{
  "num_hidden_layers": 12,
  "hidden_act": "gelu",
  "routed_scale": 1.0,
  "balance_bias": true,
  "router_cosine_scale": 10.0,
  "n_groups": 4,
  "groups_per_token": 3,
  "vocab_size": 4096,
  "optimizer": "muon",
  "batch_tokens": [65536, 131072]
}
Below are experts of layer 7 (counted from 0) of a mixture-of-experts language model. Rows are named router (the router's row for the expert) and show model dimensions 0-255. Each number is 200 + 20 x the weight over its row's rms, rounded and kept within 0 to 999.
After each expert's rows: "comes after" lists some tokens at least twice as common just before its tokens as in all text; "gets" lists some tokens that make up at least twice as much of what it gets as of all text. This comes from a sample of Wikipedia text that the model never trained on. Tokens count by the router's weight.

# expert 76
router,189,227,228,184,216,181,165,197,175,209,163,187,174,187,201,181,226,199,227,214,193,213,207,196,194,193,216,185,205,188,198,192,205,160,224,216,209,216,196,183,180,195,199,181,203,211,211,193,234,197,218,209,199,185,210,168,230,201,221,236,177,232,211,208,200,236,226,203,211,202,249,197,207,197,226,226,226,223,172,238,204,198,183,221,188,235,171,195,177,169,223,246,213,211,200,193,202,220,213,237,255,197,196,170,213,187,207,176,216,226,228,197,228,257,213,179,169,176,159,212,198,208,187,183,190,172,175,232,191,212,190,191,188,191,201,189,203,208,185,194,209,219,161,188,227,234,205,201,203,195,189,173,189,215,217,174,195,178,188,155,215,195,210,181,201,174,184,187,201,187,226,187,197,226,211,222,217,202,213,214,155,214,164,191,177,122,193,183,228,226,205,230,205,192,217,216,195,203,198,197,179,195,198,191,186,174,187,188,199,200,192,215,217,203,199,185,230,171,207,185,224,195,183,216,205,177,186,209,194,217,233,166,206,175,180,204,189,195,184,200,187,219,165,229,200,201,199,199,196,190,174,209,225,172,213,177
comes after: " S", " N", " B", " E", " A", " U"
gets: " E", "ag", "ab", "og", " sub", "ub"

# expert 79
router,193,191,179,160,224,156,192,174,221,213,178,181,256,241,197,211,186,189,183,218,265,190,207,185,196,179,210,205,193,177,234,183,168,233,202,223,194,188,201,176,203,194,192,192,183,232,227,181,189,181,206,222,229,220,190,203,215,192,179,207,204,185,264,227,197,193,174,201,175,202,194,219,181,214,172,215,183,249,223,203,202,190,232,190,167,208,187,194,202,164,207,206,238,201,208,210,195,199,186,179,208,212,174,192,186,195,202,193,219,202,220,213,225,182,202,187,211,191,193,200,214,206,195,208,159,150,183,240,202,208,190,193,184,202,177,197,184,193,214,223,179,195,198,207,184,203,174,205,208,202,210,175,203,200,210,225,185,214,194,195,180,209,213,215,214,196,174,202,193,188,211,183,190,196,200,192,245,207,209,199,208,195,212,205,203,226,210,226,242,186,153,231,188,175,224,164,203,214,169,206,243,216,213,194,221,213,150,212,162,229,186,211,202,149,214,203,169,210,167,194,194,201,224,200,196,212,206,194,193,225,194,176,208,189,220,208,165,189,180,201,220,178,230,202,219,186,191,208,199,182,181,214,177,220,248,222
comes after: ".", ",", " as", " is", " that", " was"
gets: " a", " he", " He", " an", " it", " It"

# expert 80
router,209,182,183,162,203,191,192,210,173,189,171,226,205,212,208,172,195,187,249,240,253,207,235,177,161,195,200,188,209,177,196,210,181,212,184,225,196,202,158,191,161,179,152,205,214,197,242,190,193,193,219,198,215,199,205,217,200,226,215,233,256,220,195,201,202,210,206,201,176,176,215,176,196,182,185,235,188,189,169,188,200,210,247,186,220,242,212,217,214,221,232,206,191,205,186,166,203,229,233,155,172,247,177,188,215,175,205,172,200,222,184,201,184,214,194,197,173,226,197,185,205,229,238,219,189,193,169,198,188,180,207,211,175,179,210,198,209,175,171,179,212,186,201,193,201,191,193,188,207,183,203,226,190,186,181,189,185,218,182,198,219,196,203,229,175,231,221,168,213,201,201,197,234,206,183,193,216,223,195,185,195,209,206,212,206,206,197,204,190,189,189,217,208,210,190,234,250,224,195,212,227,217,213,194,212,177,187,188,182,229,223,203,156,174,188,191,192,188,185,182,201,193,173,201,199,201,202,239,213,198,236,214,192,179,208,230,200,208,163,174,192,231,202,203,198,153,197,200,195,220,208,177,204,200,203,222
comes after: " the", " a", " and", " of", " to", "'s"
gets: " H", " p", " s", " f", " h", "H"

# expert 78
router,187,231,206,233,241,220,215,198,215,193,192,214,193,198,199,217,199,201,186,175,215,163,194,197,168,208,241,232,190,172,199,158,189,200,165,224,218,187,219,200,221,201,201,234,198,205,198,181,204,181,220,171,221,208,223,194,189,195,204,184,198,212,204,209,166,207,193,180,216,177,218,163,209,228,188,221,199,217,181,189,189,193,178,217,202,178,209,143,172,188,193,191,213,160,218,185,202,231,199,182,171,242,213,208,207,188,189,191,226,201,179,191,240,177,210,221,197,233,183,201,183,192,192,198,207,181,209,197,206,204,208,237,211,181,209,192,179,207,184,194,228,176,196,147,197,198,208,217,159,186,227,209,223,189,248,189,189,211,179,194,199,207,211,195,160,209,164,210,195,241,189,213,177,185,190,178,219,180,235,148,217,222,197,180,207,192,218,211,196,202,210,210,204,220,218,209,232,177,152,203,193,206,223,169,219,197,222,218,241,187,215,178,175,179,213,210,212,186,169,197,185,213,180,194,236,183,228,217,179,190,173,190,232,220,196,226,204,166,226,198,206,189,225,189,208,232,229,192,198,233,190,170,207,202,206,237
comes after: " in", " of", " on", " to", " at", " from"
gets: " the", " t", " T", " a", " an", "-t"

# expert 75
router,239,230,200,174,199,224,189,200,207,185,218,213,223,235,186,177,207,180,229,217,206,184,231,177,211,228,208,173,176,194,214,223,196,200,219,181,185,207,226,232,201,220,188,201,207,201,216,204,222,202,190,176,220,182,195,195,172,214,197,183,216,204,210,231,180,206,180,218,227,169,217,230,183,214,214,196,210,148,235,212,219,210,186,191,227,187,227,207,255,196,210,218,210,171,180,207,190,212,209,200,216,227,189,176,189,206,222,231,185,190,179,183,221,211,180,199,220,173,194,198,206,215,203,215,193,200,229,198,175,175,219,170,216,193,188,191,180,224,183,186,178,170,159,206,182,207,164,189,219,171,203,214,206,185,208,181,188,202,208,143,192,233,195,176,211,174,187,189,211,208,174,216,238,194,190,235,188,197,196,205,215,216,210,217,192,185,208,217,233,209,176,185,212,273,181,193,228,194,190,183,201,180,190,201,239,196,199,225,216,183,168,205,226,173,217,166,222,179,215,190,201,177,182,187,160,168,186,178,167,208,209,183,189,190,171,237,185,201,234,185,233,172,205,186,193,180,202,190,216,170,198,204,165,180,214,204
comes after: " T", " Y", " K", " Sh", " D", " H"
gets: "ul", "ou", "un", "ri", "u", "ang"

# expert 70
router,182,176,185,218,169,179,237,211,175,170,174,218,160,167,185,197,222,169,206,177,204,196,226,200,216,206,196,183,206,209,157,181,223,220,210,182,237,189,211,162,193,177,199,223,195,242,206,205,197,178,224,189,186,193,211,208,188,180,207,227,187,188,187,209,206,209,181,186,179,218,203,227,216,212,225,185,208,185,193,216,217,212,181,189,198,174,171,216,190,180,162,199,219,195,186,217,230,209,200,216,209,204,192,178,176,196,175,207,190,165,179,248,185,209,189,186,187,189,214,200,207,212,212,198,168,193,219,190,204,222,204,202,229,207,234,193,198,202,203,246,221,232,202,222,209,241,168,206,207,201,205,191,212,206,233,188,204,197,213,215,193,186,199,164,212,209,230,219,187,216,194,174,165,185,226,215,240,160,242,183,186,223,204,164,197,218,183,199,214,220,207,157,182,205,184,194,192,188,213,203,177,204,204,179,231,192,209,177,202,204,201,193,193,185,218,228,198,239,174,178,199,207,220,242,191,202,226,168,208,264,209,180,206,222,166,195,195,213,189,212,173,172,204,223,195,198,216,236,191,191,158,180,182,198,175,252
comes after: " the", " a", " The", " fav", " b", " an"
gets: "or", ",", " one", " two", " met", "ab"

# expert 95
router,202,205,183,160,226,220,192,212,227,205,162,184,182,190,215,234,193,200,190,167,182,171,190,214,198,194,184,195,185,229,213,168,206,192,179,165,170,204,220,155,208,196,202,212,203,192,195,186,207,181,183,178,203,185,216,220,216,214,194,218,177,187,239,206,191,225,196,177,227,194,187,191,221,180,164,225,172,214,208,197,217,195,201,174,222,216,174,224,219,177,203,198,180,222,191,215,195,203,195,213,196,226,204,217,211,212,226,148,196,239,192,252,189,175,162,233,200,223,197,194,210,187,227,203,200,183,198,183,190,202,254,225,165,194,235,177,225,170,197,238,184,186,177,171,199,197,170,180,202,188,201,191,213,187,193,238,216,209,199,219,192,212,182,229,234,202,199,238,208,202,198,194,185,167,187,171,214,224,199,192,167,197,188,185,199,175,189,231,220,206,179,175,223,227,232,141,188,217,191,194,220,210,196,213,232,235,202,210,205,194,214,194,207,172,207,189,190,184,175,216,204,242,204,219,223,185,189,194,196,193,178,220,207,228,213,199,182,222,211,211,172,183,227,205,184,173,171,202,192,198,204,164,236,193,230,219
comes after: ",", " and", " well", "s", ")", "\""
gets: " and", " or", " but", " &", " to", " than"

# expert 82
router,216,207,185,237,202,190,203,228,205,189,207,234,227,166,205,185,190,213,217,182,197,191,209,196,225,193,173,168,216,224,178,227,180,201,195,203,195,196,185,199,184,183,209,212,195,201,234,183,193,180,170,189,216,203,182,229,182,185,215,210,186,178,184,229,185,185,209,205,181,212,248,170,213,192,188,218,221,212,239,219,202,208,211,201,170,223,274,177,224,199,211,209,184,185,209,176,214,213,206,175,235,178,188,174,171,192,184,185,203,186,210,194,205,215,187,201,213,188,229,214,188,175,189,225,208,216,196,220,236,195,148,221,238,168,185,197,200,211,209,182,218,149,203,213,201,240,222,210,197,213,200,185,191,166,212,222,194,195,207,201,207,197,185,201,189,188,173,178,178,192,199,177,214,211,181,239,229,218,192,196,184,200,208,206,186,162,194,199,224,192,207,211,240,187,194,186,185,211,208,193,204,186,185,222,177,122,201,199,164,206,198,224,238,192,189,206,197,225,203,226,204,181,223,203,205,186,162,182,218,169,199,201,171,201,204,191,242,222,201,212,220,212,222,247,183,201,195,201,200,174,182,218,202,254,166,196
comes after: " ", " −", " +", "10", ")\n", " $"
gets: "1", "0", "2", "3", "4", "5"

# expert 72
router,200,229,244,236,203,194,206,164,228,202,178,215,189,197,203,181,204,197,205,220,203,195,203,212,137,200,196,229,189,199,194,205,224,144,227,165,220,222,174,218,209,174,196,217,223,195,217,209,215,191,203,184,241,215,212,201,202,209,221,207,182,199,167,226,195,179,225,192,233,194,215,179,204,173,201,204,197,201,184,198,217,219,169,194,167,206,178,198,187,185,211,181,187,175,185,196,216,194,187,183,228,196,202,175,228,208,212,224,201,184,231,239,196,201,211,204,192,183,224,219,209,169,216,198,199,181,194,168,216,198,201,215,188,224,201,200,223,167,182,218,147,186,239,209,209,200,213,192,162,214,215,198,193,207,193,204,196,182,239,212,218,196,196,180,219,132,206,228,221,203,197,178,213,207,207,187,221,192,184,189,169,195,200,183,229,214,174,214,183,171,224,204,210,165,217,250,199,174,203,228,233,194,177,199,207,240,176,211,146,211,179,197,185,224,199,202,194,183,189,179,217,210,218,194,198,208,185,150,182,211,167,197,182,211,203,202,201,182,198,182,231,238,199,186,193,178,213,231,197,213,164,189,221,178,230,204
comes after: " s", " S", " l", " b", " p", " is"
gets: "all", " all", "ill", "ell", " All", "pl"